config.yaml
num_hidden_layers: 9
hidden_size: 160
n_experts: 160
experts_per_token: 8
d_expert: 32
d_shared_expert: 256
hidden_act: "silu"
moe_layers: [1, 2, 3, 4, 5, 6, 7, 8]
router_score: "sigmoid"
normalize_top_k: false
routed_scale: 0.707
balance_loss: 0.00214
balance_bias: false
init_std_router: 0.00996
lr_router: 0.000729
num_attention_heads: 5
num_key_value_heads: 5
head_dim: 32
vocab_size: 5779
norm: "layernorm"
norm_place: "pre"
norm_eps: 1e-06
positions: "rope"
rope_theta: 10000.0
rope_fraction: 0.5
qk_norm: false
attn_scale: 0.177
tie_word_embeddings: false
parallel_block: true
init: "trunc"
init_std_qkv: 0.0339
init_std_o: 0.0
init_std_up: 0.0339
init_std_down: 0.0
optimizer: "muon_variant"
learning_rate: 0.00319
weight_decay: 0.14
lr_head: 0.0108
max_grad_norm: 1.0
warmup_steps: 200
schedule: "cos"
final_lr_fraction: 0.1
batch_tokens: 65536
max_seq_len: 512
doc_mask: true
train_tokens: 263200000
max_steps: 4017
dataset: "wikipedia_en"
Below are experts of layer 3 (counted from 0) of a mixture-of-experts language model. Rows are named router (the router's row for the expert), up (a neuron's input weights, with its number), down (a neuron's output weights, with its number) and show model dimensions 0-159. Each number is 128 + 32 x the weight over its row's rms, rounded and kept within 0 to 255.
After each expert's rows: "mostly gets" lists some tokens that are sent to it at least half of the time; "gets" lists some tokens that make up at least twice as much of what it gets as of all text. This comes from a sample of Wikipedia text that the model never trained on. Tokens count by the router's weight.

# expert 64
router [100 143 123 205 147 102 198 119 130 139 168 144 152 134 114 106 117 139 122 203 122 132  65 109 124 118 175 148 153 103 123 111 122 134  86  83 127 166 153  90 132 111 111 149 136 156 129 145 105  86 101 107 110  81 151 134 105 142  98 117 183  89 187 151 181 193 149 134 138 166 113 145 139 125 113 166 120 112 200  90 142  94 121 124 102 142 111 152  78 130 203 176 131  93 173 123 116  70 104 135 131 136 140 177  86 129 133 109  70 137 170  23 166  89 145 115 128 109  92  98 149 117 126 143  47 117 124 142 117  71 108 143 137 144  97 137 134 134 167 176 127 196 105 135 119  96 145 111 171 110  92 160 128 143 164 110  74 207 122 154]
up0 [107  98  98 114 123 144  54 125  55 181 156 174 135 132 155 137  82 128 108 160  62 111 101 108 159 155 124 129 129 156  83 117 115 129  80 102 147 174 133 159 157 123 151  89 137 118 226 149 111 159 174 152  97 116 154 152 152  86 112 167  82  94 132  66 193 151 126 217 144 104 111 116  89 107 122 129 158  84  99 122 169 142  97 136 130 138  66 128 142  96 159 121 118  71 134  99 124 139  65 148 121 135 154 162 137 155 117 153 176  85 120  63 156 131 114 109 142 147  93 125 138 121 107 156 130 172  63 109 123 104  86 135 138 130  81 132 138 130 189 128 115 170  86 136 158  77 131 183 148  98 105 137 192 153 169 102 156 120 153 182]
down0 [128 137 136 149 101 127 124 136  97 118 105 149 139 132  99  83 111  82  58 126 127 156 137 104 103  69 118 133 201  86 171  94  46 120 106  96 117 185 113 110 119 102 106 129 117 133  76 119 150 130 162  89 131 166 174 158  68 102 152 160 169 126  97 151 128  85 167  91 110 146 136 107  94 167 127 177  99 148 181 118 154 112 112  86 157 176 115 117 116  95 155 163  80 155 100 147 126 169 119 161 176 107 148 127 101 110 115  64 194  99 113 144 155 108 115 110 144 142 171 161  77 101 166 108 124 106 172 120  91 155  89 180 112 169  86 141 143 123 181 232 144 166 189  87  76 160 145 115 136 121 171 136 155  98 141 134 153 153 137  82]
mostly gets: "Al", " Succeeded", " Preceded", ";\n\n", " |\n\n", " Coordinates"
gets: "\n", "-", "\n\n", ".\n\n", ")\n", " |\n\n"

# expert 148
router [128 110 190 187 205 117 131 135 119 144 119 115 130  73 136  87 114 120 132 229 150 129  86 137 103 128 138 112  42  13  74 125 112 144 108  90 157 167 127 130 129 101 123 130 147 168 164 141 116  99 147 120 132 129 140 104 101 145  85 102 126  70 108 132 122 195 157 133 136 115 124 198 139  79 109 171 105 105 134  40 131  64 156 161 136 181 137 156 105 124 174 153 135  85 142 132 144 101 120 119 112  87  94 167 107 122 144 132 119  86  95  61 144 113 149  74  97 106 122 132 153 118 160 108  82 162 118 160 152 109 134 125 165 131 106 123 134 151 149 158 119 168 155 136 117 149 109 101 126 123 123 136 126 147 205 129 132 197 139 190]
up0 [100 123  96  42 172  86  96  94 149 110 152 114 118 134 193 165  97  85 127 172 130 189  96 155  87 145  95  60  68 134 126 137 110 136 183  97 179  71 163 162 120 135 145 128 143  88 122 141 202  99 137 115 137 157  97 161 119 148 139  93 117 125  99 124 102 123 119 127 141 103 147 176 149 164 149 152 123  67 156  61 125 181 132 108  96 184 104 150 185  83  96 152 112 120  91  84 184 137 132 100 125 180 110 142 137 125 149 146 103 116 145 106 145 100 121 122  94 119 132 139  69  94 118 186 132 173 127 178 113 137 118  80 164 142 159 160  84 122 147  80  75 123 113 169 119 122  53 135 118 123 175 175 154 170 142 121 180 160 121 136]
down0 [124 144 173 108 154 161 157 106 173 161  95  76 164  71 115  71 115 117 148 124 118  86 154 142 152 209 145 139 179  76  94 107 185 144 123 172  89 134  84  91 125 147 119 137 126 115 122 119  86 104  92  53 101 177 134  89  92 144 130  71  88 104 116 112 165 147  88  94 140 152 161  74 119 136 135 151  93 142 146 125  89 122 143  98 160 160 183 129  65 180 148 135 186 144 129 109 103 129 132 116 115 120 115 139 116  85 146 154 161 128 124 188  79  70 188 110 182 116 158 147 128 139 110  89 107 135 179  71 145 133 170 177 107 118  97 134 146 142 133 100  91 174 130 150 188  89 149 148 180  97 123 147 133 181 128 157  65 117  87 144]
mostly gets: "\",", "\".", ".\"", "Scientific", ".\"\n\n", "==\n"
gets: ",", ".", ".\n\n", " (", "-", "\n"

# expert 7
router [110 101 194 146 172 142 142 126 118 145 102  87 137  88 171  70 101 122 143 251 140 138  95 150 119 146 136 129  82  43 111  69 128 148 149 115 142 167 136 122 157 112 104 132 138 140 164 136  93  90 134  85 125 149 157  84  90 137  95 101 134  96  81 137 151 180 146 134 144 124 129 142 130 113 112 219 103 115 169  80 117  71 157 169 138 174 179 160  95 101 159 158 137  87 160 102 146 114 137 103 106 120 114 182 108 103 113 139 110 111 111  66 139  92 141  63 111  94 114 151 126  95 165 130  56 120 132 157 147 113 135 160 161 129 103 104 125 175 154 156 118 165 146 134 148 161 100  78 115 115  96 155 103 135 181 124 153 202 115 190]
up0 [ 80 142 120 132 152 144 119 135 162 134 142 130 135 121 222 107 107 116 126 161 133 117 164 150 133 155 181 136 155 136  82 102 161  96 124 114 119 155 184 126 158 156 116 106 144  87  85 144 122  64 172 142 118 130 157 102 144 133 146 156  45 115 160 110 103  56  60 127 193 141 154 135 175 173 116 129 173 132 134 176 226 101  87 123  91 133  73  90 138 111 100 127 116 126 125 113 144 119 136 125 155 141  95 157  91 131 105 174 124 105 122 141 134 177 123 111 121 142  72  98 177 163 142  98  58 142 109 220 123 116 189 158 163 113 133  68 179 123 190 128 152 127  94 101 128 119  85  92 114  68  99 158 110 123 137 112 124 168 127  89]
down0 [ 89 177 122  88 124 127 180  92 122 103 134 177 167  95 115 137 136 123 149 145  95 152 103 122 110 147  60 174 134 145  70 144 160  47  98  85 122 171 137 118  96 128 124 122 179 161 113  57 135 124 107 137 136 118 133  65 159 165 195 119 142  81 125 114 141 148  59 209 103 112 103 169 226 122 161  83 160 174 150 127 169 116 126 165 120 130 130 176 151 138 149  75  65 139 148  77 143  88 153 125 109 134 143 154 128  84 157 160 138 120  76 161 179  98 128  90 124 134  88 138 113 111 132 106 115 143 139  68 120 143 143 135 212  88 177 128 143 131  84 107 157 129 130 159 104  96 115 110 145 103 153 145 125 118  93 109 150 114 129 187]
mostly gets: "Personal", " Born", " Coordinates", " Jeff", "See", " Bob"
gets: ".", ".\n\n", "\n", " the", ":", "-"

# expert 61
router [155  98 168 168  80 110 188  98 117 138  70 115 129 120 102 130 119 177  97 146  81  36 105  76 141 125 171 105 161 100 120  80 149 166 127 142  89 165 154 129 164 119  92 108  79 123 157  75 134 102 144 111  93 160 155 132 106  67 135 125 183 114 125 125 119 140 185  71 156 144 102 122 121 152 174 183 136 134 121 150 174 188 138  89 158  87 172 131 102  98 136 179 199 114 204  77 154 124 153  97 123 136  57 115 134 153 128 124  96 172 117 104 130 126 107 139 201 103  89 107 182 115 135 169 109 115 102 158 191  96 135 161 107 123 120 110 148 107 113 124 136 165 127 167 125 160 144 115 168  83 130 111  81 126  86 155 112 103 109 177]
up1 [136 135 179 136 141  86 154  99 110 133 162 173 125  83  53 139 112 131 104 148  87 117 163  55 158  94 171 117 110 107 120 130 123 153 114 150  44 169 100 102 183 105  73 110 122 142 170 123 144 125 121 102  95 177 166 119  62 104 164  99 160 148 186  74 158 121 198  53 130 151 145 139 170 125 126 197 151 137 113 126 138 180 142 139 137  85 184 119 137 124 151 172 156  71  99  84 118 119 151 103 115 124  85 143  88  97 126 101 132 112 157 124 100 109 137  75 166  82  93  94 161 146 123  97 131 116 127 183 127 115 124 108 129 132 106  75 158 154 133  94 137 137 100 172 165 115 114 151 149  53 115 172 133 172 157 155  59 149 122 152]
down1 [140 165 200 154 135  92 147 173 119 158 127 156 104 116  68  99  95 133 101 112 162 134 108 168 124 118 132  96  98  99 171 148 155 102 133 176 108  96 112 126 148 151 115 164 104 171 119  81 132 105 130 145 100 162 124 159  77 130 159 153 146 110 174  67  96 107  91 134 150 171 126  92 131 155  95 170 174 143  79 124 133 181 146  70 108  79 147 128 165 154 101 137 102 106 107 216  68 134 146 113 115 102  66 107  75 131 117 118 128 141 146 161 134 116 194 127 155 136 107  37 117 124  64 106 182 127 134 138  68 194 118 109 163 154 168 142 108 199 118 113  83 163  83 105 140 131  89 130 162 144 150 121 125 157 163 115 133  63 175 142]
mostly gets: " mi", " JPL", " MF", " Votes", " FW", " DF"
gets: "|", "%", " |", "==", " \"", ")"

# expert 118
router [119 155 167 124 145 132 155  47 205 134  83 155 182  62 171  92 127 145  99 142 147 110  99 151 100 178 163  96 135 117  81 123 141 160  89 151 115 166 141 143 117  83  99 115 153  87 151 121 106 130 163 146 191 144 156 116 175 202  97 114 107  70 191 128  96 130  77  95 141 168 119 123 117 113 144  99 163 146 104 119 168  78 100 130 200 118 132 117 137 119 134 153 130  70 116 151  85 132 158 133 155 163 100 112  71 137 130 139  96 138 120  87  83 163 129 122 177 160  97 133 123  99 147 115 127 135  70 174 128 117 146 181 147 138 167  79 160 100 144  84 159 101 119 111 150 162  82  25 101 114 167 132 109 110 109 154 129 149 142 185]
up5 [124 105 146 117 160 104 153  99  88 102 113 118 189  77 131 146 128 178  88 144  66 111  43 133  99 180 132 137 109 144 109 115 201 136 152 155 154 136 104 142 110 153 164 116  92 145 130 116 180 192 143 115 156 161 128 174 121 105 107 102  97  80 129  55 140 116  79 106  71 135 132  58  93 120 165 168 149 139  94 144 156  59 126 127 151 168 109 105 127 153 138  98 105 108 133 123 142 161 135 151 136 135 122 143 111  78 130 139 117 124 110  83 192 167  92 117 180  92 152  92 123 149 154  86 164 117 155 175 165 140 101 124 181 178  75 103 128 152 138 127  61  88 165 161 112 102 169  71 137  96 157 133 116 131 124 221 124 149 123 176]
down5 [ 87 204 130  71 147  95 185 152 135 137 177 137  84 175 171 121 131 141  91 144 112 142 110  98  61 167 174 159 139 156 130 157 142 125  73 124 129 100  52 132 177  87  71 131 156 135 145 145 145 122  83 167 139 122 106  76 131 182 131 117 145 164  76 147  93 136 119  85 116 127 131 155  99 155 189 116 134 137 136  96 108 150 124 111 114 132 139 157 156 136  91 122 181 122 121 146 124 109 154 188 199 126 135 117 115 112 156  96 125  97 109 178 119  76 145 135 107 122 127 199 126  74 122 115 102 112 140  53 108  92 149 170  73 157 166 103 119  83 129 124 126 158 127 107 117 116 119 185  95 117  67 159 161  99 191  90 100 197 145  79]
mostly gets: "ership", "iting", "ected", "ability", " how", "ution"
gets: "ing", "y", "ed", "ance", "it", "ent"

# expert 80
router [117 218 145 201 138 129 121  84 212 107  94 136 202 122 149 176  94 104 146 155 133 129 100 112 214 138 130 131  74 155 138  93 117 129 111 139  73 103 108 126  95  89 103 102 118  83 139 167 166 133 152 111 116 184 130 122 136  87 115  95  80  83 170 103 117 119 112 138 143  82 111 178  82 139 117 110 178 154 146 126 112 152  78 131 163 117 113 195 128 115 126 186 115 114 112  85 138 144 123 115 115 145 102  87  87 178 126 123 118 109 100 149 131  89 117 145  96 117 126 186 148 110 111 126 129 153 123 130 150  90 177 159  73 104  59 183 132 167 141 106 173 168 119 156 114 125  89  63 140 145 158 135  95 195 192 128 124 151 157 153]
up0 [152 182 108 161 128 123  70 111 132 130 153 107 184 116 140 197 137 180 138 109 137 104 107 146 219 112 132 156  56 153 166 141  45 154 147 147 118 133 136 109 157 122 109 149 118 107  63 144 165  99 135 123 120 153 134 171 190 127 188 100 178  96 115 119 152 140 134 124 108 115 114 197 143 169 142 149 139 129 134  77 126 116 131 166 154  80 122 112  94 138 105  98 122 146 146 107 123 158 145  55 130 177  94  95  91  88 128 137 106  91 108 145 168  88 123 118  25  57 109 194  86 173  89 134 124 160 142 152 104 132 108 142 114  51 130 134 144  60 112 119 141 112 133 141 136 146 144 115 115 135 116 146 123 146 196  86 161 166 133 133]
down0 [144 122  95 118 120 131 154 119  67  97  98  66 108 160 187 102 150 105 127 129 121 134 118 144 137 134 126 194 118 130 195 146  55 185  98 106  88 173 188 123 123  45 148 152 131 177 172  84  90 115 149 121 150 126 183 156 138 106 124 170 146 116 123 107 159 128 184 160 116  91  80 156 172 130 117 153 103  98  69 108 150 161 162 172  97  76 107 144 100 119 154  78 124 139 203 149  80 185  80 119 146 182  97  87 137 131 104 139 141  90 124 149 129 112 162 116 119 100 182 133  97 161  90 100 131 128  96 166  81 138 145 175 111  75 126 151 117  86 110 125 176 161 146 124 116 155 125 127  81 180 149 171  95 135 113  77 146  92 111 102]
mostly gets: " Tr", " Rob", " tr", " Cro", " hand", " app"
gets: "1", "ab", "j", "ob", "5", "ock"

# expert 13
router [146  88 204 159  65 133 180 123 140 127  75 108 118 127 153 123 135 209 143 143 112  63 131  95 126 137 167 118 155 115 111  71 156 167  79 126  85 166 169 111 145 116  75 125  86 122 181 122 163  57 125 106  76 149 152 168 124  82 145 123 187 119 123 105 171 135 187  91 138 116  96  97 123 157 145 148 127 157 163 154 156 172 159 100 128 108 186 153 129  78 153 157 168 105 146  80 123  62 147 112 122 132  70 184 108 109 134 139  97 146 127 102 118  91 137 154 185 109 104 111 142  81 163 117  86 101  72 154 181 105 137 200 144 139  95 127 132 120  87 153  97 134 146 130 121 174 125  90 146  87 154 137  71 125  84 137 100 127 101 149]
up1 [114 158 153  84 116 149 130 137 132 155  89 118 110 158  93  88  77 156 110 145 149 101 159  89 136 149 101 118 133 134 126 117 145 149  75 197 129 133 181  98  96 120 111 152  80  72 119  95 132 218 160 139  90 171 139 203 101 153 119 107  99 115 150 204  94 112 114 121 104  99  35 143 197 120 141 188  92 153 158  96 206 111  98  83 129  89 151 108 119 143 116 146  88 105 150 128 143 152 131  90 124 170 109 185  98 195 147 123 108 128 129  57 136 134  89 125 104 109  89  82 102 156 122 124 146 145  86 167 115  88 116 206 118 153 131 107 175 138 138 138 105 119 146  88 125 165 138 128 146 115 109 156 133 142 104 176 155 185 111 162]
down1 [151 166  77 113 102 123 132  91 135  95 124 163 170 127 180 124 131  76  94 175 115 148 193 113 160 111 144  54 142  96 142 111  69 101 140 135 138 107 139 108 138 109 131 170 100 126 120 142 179 191  98 104 130 208 186 137 133 192 192  57 110 103 101 110 162  75 121 152 136 239 162 110 150 118  93 168 182 205 108 161 148 111 112 156 106 130 146 101 142 127 143  59  98 129 108 145 121  97 131 129 126 143 152  95 149 105  69 129 134 127  62 149 125 138 120 174 140 201 143 161 117 131  88 107 102 153 128 111 189  85  91 118 135 143 103 106 122 121 138 141 149 117  81 155  88 108 143 132 110 126  97 116 139  98 102  92 163 135 104 120]
mostly gets: " MPC", " far", " MF", " Kitt", " Spacewatch", " DF"
gets: " |", "|", " |\n", " Total", "%", "–"

# expert 131
router [124  90 171 137 114 147 155 124 105 130  69 135 124 104 186 108 113 185 125  96  47  97 153 106 147  95 214 128 154 140 125  41 134 120 154 140 103 113 139 119 163 159  97  82 105  95 123  93 116  86 134 115  96 132 133 130 107  76 103 123 168 143 129  89  81 157 127  53 181 101 133  89 123 163 170 135 154 154 115 143 174 171 136  99 113 130 136 167 122  82 112 128 166  81 150  95 128 120 168 112  95 121  65 128 165 144  65 144  61 166 133  89 120 116 117 131 154 121 100 114 222 135 123 173 135 119  87 107 177 116 133 166  97 154 121 142 136 139 118 137 138 168 144 181 117 170 135 127  90  89 151 173  53 144 181 172 143 102 118 165]
up0 [ 87 195 143 156 125 122 146  89 147 130 163 128 115 118 220 169 160 132 133 126 103  94 111 103 105  61 139 154 127 131 104 112 109  97 149  90 149 151  84 128 102 122 107 105 104 140 112 154  99  95 137  83 116  86 163 105  94  89 114  75 184 118 121  87 141 196 151  78 179 136 148  85 163 166 106 101 159 161 134 147 188 135 147 124 125 123 130 201 109 117 122  94 178 137 161 119 104 166 121 129 188 120 125 171 177 159  73 135 103 129 158  83 189  97 137 142 165 125  91 164 162  91  75 125 115 133 191  74  79 142 118  96  63 216 121 158 118  98 101 172 109 154 140 155 128 164 194  95 146 101 131 136 141 136 123 130 114 160 112 143]
down0 [154 150 115 114 129 128 132 114 141 130 119 101 185 145 107 111 110 201 163  79 141 124  76  82 118 112 175 158 146 114 154  94 110  92 156 101 101 148 169 113 113 107 149 129 135 170  74 144 131  93 118 131 129 172  26 143 145 125 134 147  88 128 134 124 154 111 136  73 141  95 125  91 129 176 119  70 101 116 135 162 121 135  83  99 171  84 160 150 136 123  93 112 106 116 112 121 166 128 172 147 128 160  95 193  60  90 101 152 102 157 167  99 113  84 146 147 101 148  84 121 135  65 178 145  96 166 125  94 119  97 123  57 112 196 152 161 102 164 221 156 153 102 156 124 179  80 128 179 115 149 190 121 108 115 179 148 165 156 150  93]
mostly gets: " MPC", " may", "″N", "/km", " Children", " Spacewatch"
gets: " |", "%", "|", " |\n", " was", " were"

# expert 149
router [ 79 186 145 142 124 103 141 145 175 160 148 150 156  91 125 131  97 184 138 155 130  80  74 111 133 117 161 110  90 137 134 100 141 128  98 129  99 105 133 141 100  64 132 148 157  92 121 139 123 136 220 148  90 156 135 183 165  96 115  98 101 133 182 138 144 103 110  75 164 157 132 181 110  80 160 137 142 153  84 144  96 110 115 143 230 140  90  85  74 165 125 127 142 128 100 128 100 130 146 107 119 139  91 105 167 101  76 142 112 137  94 131  76 152 131 108 106 111  93 161 117  57 116 131 129 177 110 175 136  94 108 163 107  91 164  90 137 185 122  45 119 129 191 116 195 149 124  42 152 109 161 133 110 149 159 153 114 117 118 163]
up0 [ 84 132 132 104  62 142 131  91 130 115 100  97 118 120 177 142 132 126 123  87 145 145  97 114 106 144 148  30 114 140 152 139 145 111  74 101 103 145 139 121 147 148  94 138 131  96 119 145 122 126 117 135  69 110 149 114 126 120 121 158 168 138 145 112  93 141  99 106 151 149 159  47 158 147 124 124 143 139 178 121 135 129  90  41 150 184 126 177  95 106 182 172  80 111 110 154 175 170 117 170 119 151 178 144 127 116 158 164 148 138 187 153 143 135 109 133  64  88 143 120 120 170 163 119 102 112  47 105  94  87 141 131 200  83 155 139 162 148 139 154  98 137 195 168  83 175 139  83 144 183 139 138  81  75 102 212 101 138 135 146]
down0 [147 131 151 172 164 148 115  57 150 165 122 179 169 121 154 148 131  75  89 125 160 158  72 102 134 129 118 163 157 131  92 114  94 166 155 167 135 169 129 113 107  61 151  65 169 150 109 109 135 166 200 135 141 174  74 142 119  79 150  62  91 135  81 101 136 165 101 181 116 104 185 136 128  93 131 207  70  86 133 100 106 149 150 168  81  56 109 175 116 162 104  68 113 126 121 182 152  86  91  79 176  85 147 163  90  98 168 141  99  70  92  82 123 156 146 140  96 121 157 107 149 123 121 130 128 173 129 101 140 129 139 111  71 129 126 134 113 127 123 107 116 121 138 163 131 109 143 180 147  87 104 130 145 116 161 134 137 161 160 137]
mostly gets: "ions", "ments", "ulations", " companies", "ements", "ences"
gets: "s", "es", "or", "er", "ers", "m"

# expert 79
router [118 153 117 174 139 121 124 138 110  96 153 134 134  83 117 119  68 215 130  93 133  98 118 106 161 104 198 130 158 131 112  76 135 177 147 130  32 156 132 100 141  90 101 136  76 152 167 129 106 105 142 136 102 161 206 135 153 142 166 123 198 155 148 132 145 143 152 100 148 139 161  96  78 153 111 123 132 146 153 106 149 112 140 113 139 128 135 106 105  58 153 175 150 173 133 127 104  91 127 120 108 109 157 176 121 145 115 186 146  69 178 128 135  91 143 188 123  82 130 143 116 102 130 136  67  87  89 151 132  68 154 172 130 119  99  98 137 205 125  57 122 150 102 119 131 110 148 155 122  31 142 136  91 126 113 119  84  96 121 185]
up0 [ 81  92  78 163 139 146 144 122 153 146 154 120 127 123 133 109 126 123 155 133 106  89 118 154 141 104 151 100 148 115 139 158 196 138 124 109  33 152 162 133 103  97 135  91 102 127 126 135 112 142 128 108 103 153 126  67 123  96 185  90 181  43 139 107 112 109 188 134 103 183 116 154  98 158 157 167 119 160  79 120 120 120 155  58 152 113 123 131  92 134 162 124 119 200 124 108 105 141 146 125 167  55  75 158 127 140 210  56 170 165  93 144 139  95 186 137 168 150 184 155 119 149 117 126 155 122  93 111 135 123 154 138  48  81 103 123 136 162 141  79 124 114 104 113 129 166  80 127  94  91 153 166 124  65 141  85 145  92 108 151]
down0 [149 101 104  91 140  77 126 101 176 130 100 151 144 125 102 150 148 141 146 146 103 141 177 157  98 134  87  53 108 166 118 131  96 156 168  96 157 131 111 171 111 205 202  76 156 126 114 110 171 132  98 110 160 128 125  94 175  60 100 127 108 149  69 160 105  72 103 147 119 114  80 141 169 100 111 128 102 109 131 150 116  65 133  93  94 111 140 162 133 157  99 137 146  86 152 131 117 187 193 152 117 199 129 102 118 179  88  84 121 203 123  83 150 148 130 122 125 118 152 153  76 148 103 133 154  55 135 144 207 118 121 118 120 136 185 106 134 124 126 120 103  75 110 146  87 142 122 142 107  87 193 174 124 137 133 140 134 188 128 173]
mostly gets: " Stud", " cur", " jud", " Big", " Att", " colle"
gets: " |", " ", "–", ";", ",", " —"

# expert 74
router [173 106 110  76 128 146 120  76 136 111 111 135 125  90 123 115 127 119 128 137  58 131 134  65  89 125 153 125 106 165  75 113 132 165 131 117 118 187 158 152 150  97 156  47  98  43 153 165 128 169 130 138 188 150 153 170 123 145  58  88 123 137 230 125 135 133  45 131 117 141 164 140 120 119 135 126 129 144  84 103 169  60 158 139 105 156 143 165 123  75 152 153  90 115  89 191 118 157 133  99 114  94 145 203 156 174 118 116 155  71 137 128 154 166  80 143  80 124 115 105 143 145 113 131 113 133 102 116 110 119 154 122 125  96 127 110 163 111 145  99 123 142 154 157 134 152 113 111 205  81 125 189 127 120 108 156 163 191 138 149]
up0 [164 151 108 128 135 157 141  98 174 154  99 150 120  83  74 165 113 106 153 133  66 155 114 115 123 128 129 101 106 116 177 116 105 127 222 105 150 107 150 135 206 139 139 112 160 119 136 120 168 137 129 152 130  80 128 135 125 180  98 163 176 119 188 134  88 102 112 101 115 158 183 151 130 110 175  98 116  87 167 135  97 111 139 102 175 155 124 107 122  72  73 158  55 174 173 134 161 146 147  47  87  97 120 153 168 186 166  61 101  65 130 147 139 145 146  92  76 124 110 116 115 155  78 145  80 133 125 101  97 108 134 124 156 107  55 169 132 116 130  88 101 133  94 214 108 140 117 112 167 136 125 158 103  94 134 152 139 159 137 110]
down0 [118 115  64  97 130 166 106  96 143 112 122 136 120 135 196 111 145 150 149  91 133 192 124 133 143 123  88 132 129 126 102  96 119 137 101 185 143 161  80  84 157 167 100  87 122 138 121 110  72  95 158 144 137 132  94 141 215 136 134  54 161  60 100 109 143  69 157 127 174 105 171 179 118  98 120 155 151  70 122  64 148 113 127 120 101 119 160 170 159 159 129 178 182 158 137 101  98 138 138 209 118 169 177 139 141 107 109 111  84 141 118 138 145  84  90 121 116 148 138 137  67  79 145 112 137 155  95  96 136 134 134  90 133 170 140 114  55 169  89 140 127 126 164  91 143 107  64 125 126  99 193 156 162 151 145 119 145 138 112 199]
mostly gets: "berg", "burg", "mann", "mond", "ón", " Van"
gets: "an", "en", "in", "i", "er", "on"

# expert 70
router [ 96 157 103 127  84 143  91 167 170 157 115 110 136 157 107 148  99 177 153  77  94 115 153 137 135 131 124 108  82 102 162 142 119 141  69  76  96 163 179  69 124 159 157  88 188 109 174 110 149  93 153  97  62 100 149 181  81 155 124  87 134 138 105 147 165 126 141 116 142  77 167 158 115 148 138 130 137 143  69  99 102 115 132 110 157 152 136 129  68 122 162 110 139 117 115 140 133 132  84  70 105 110 150 167 133 106 141 160 107  84 142  99 153 105 166 134 107  55  66 170 203 111 118 156  82 131 146 153 127 124 184 134 123 140 175 107 137  89 172 106  94 125 211 154 235 115 161  82 140 111 107 154 117 116 156 117 123 140 168 159]
up0 [153 137 103 147 155 115 175  84  91  75  96  99 104 102  81 179 129 173 147  51  92 169 132 122 100  78 175 106 114 162 127 174  76  68 102 104  98 112 127 126  93 184 116 146 139  96 125 113 148 175 112 117  83 117 167 148  80 137  91 125 114  94  94 148 105 111 146 134 146 131 120 148 147  78 145 178 171 178 155  35 172 117 164 112  87 146  87 189  92 133 132 144 140 140 155 143 118  83 123  99 158 203  88 150 137 132 114 128  89  68 135 141 107 105 166 137 130 143 163 153 122  79 153 169 111 147 150  98 120 115 147 137 144 225 118 130 196 114 114 146 103 129 123 128 210 114 153 113 125 128  75 127 148 159 134 140 158  97 164 123]
down0 [133 113 156 103 143 146 104 151 155 132 160  98 193 131 140  50 123  81 152  77  61  96 116 179 189 137  41 126 128  75 107 110 111 110 131  98 133  81 142 130 185 163 188 161 107 127 171 114 117 162 140 146  74 117 141 122 102 171 143 101 116 163 114 121 131 109  89  69 109 113  95 163 152  90 120 149 173 143  96 196 142 100 129 144 175 150 144 122 149 196  93 103  96 124 150 105 135  87 142 131 135  93 187 196 126 126  98 129 129 110 113 140 128 135  78  90 103 158 104 173  96  52 130  88 122 112 206 142  62 154 113 137 134 155 123  90 153 122 165 137 137 154  94 157 152 140 149 135 114  92 121 135 134  94 144 138 194 190 109 131]
mostly gets: " Roman", " Ann", "ella", "us", "idae", " David"
gets: "us", "er", "a", "ar", "el", "l"

# expert 134
router [172 132 120 130 100 151 143  99 163 132  89 105 140 140 113 122  88 165 154 147  73 109 108 131 132 151 149 102 127 150 135 122 108 121  73 111 114 154 187 122 148 153 140 112 205  77 142 101 109 116 189 139 163 138 122 214 171 125 138 131 119  84 146 154 119  97  73 127 119 148 150 145 134  77 158 141 131 118  93  94  95 128 131 120 138 159 125 148 128 111 150 130 117  96 104 233 121 118 111  74 121 104 111 184 117 127 125 131 116 125 155 111 122 190 153 125 112  23  79 119  77 216  73 136 133 139 140 147 133  92 177 174 124  80 183 137 136  91 136 124  78 134 167 163 116 128  92  18 132 130 128 148 140 110 112 175 125 134 123 196]
up0 [166 179 156 133 190 124 110 114  81  87 125 178 124 200 154 110  39 125 168 125 114 127 102 141  72 111  83 135 140 110 131 152 142 121 126 109  93 194 131 111  97 182 123  78  89  74  78 133 160 129 160 134 147 112 148  91 122 112 131 162 118 146 141 161 103 135  98 139 131 142 151  96 142 149 153 167 115 144 109 110 133 134 118  74 122 165 144 127 156  72 162  88  89 122  95 214 159  98  89  59 156  94 111 114 131  67 158 127 114  89 184 113 108 142 132 121  82 139 119 102  61 191  99 128  98 130 118 152 157 150 108 154  57 161 150 162 149 171 116 164 141  78 114 151 103  64 165  94 137 145 171 141 147 129 132 198 147 148 133 154]
down0 [ 93  55 117 140  77 125 179 151 148 153  68 127 128 118 168 127 184 139  93  88 170 112 122 111 175 138 136 121 104 168 110 144 122 180 100 137 123  64 117 144 183 121 105 180 124 168 140 170  90 152  53 161 118 115 169 104 103 182 106  58 118  60 139 129 104 101 157 153  68 106  52 120 117  81 113 105 112 125 176 139  74 103 138 132 112 134 136 183 134 150 157 148 116 109 117  87 127 166 148 163 136 102 129 141 136 167 120 151 129 138  90 136  91 177 152  95  91 149 149 148 151  63 139 148 166 160 138  50 154 173 130 186 149 104 126 147 187 124 143 125  98 137 105 114 164 142 113 110 157  59  70 105 105 136 154 130 127 153 175 143]
mostly gets: "ney", "ko", "ki", "ana", "rian", "man"
gets: "an", "i", "a", "on", "er", "o"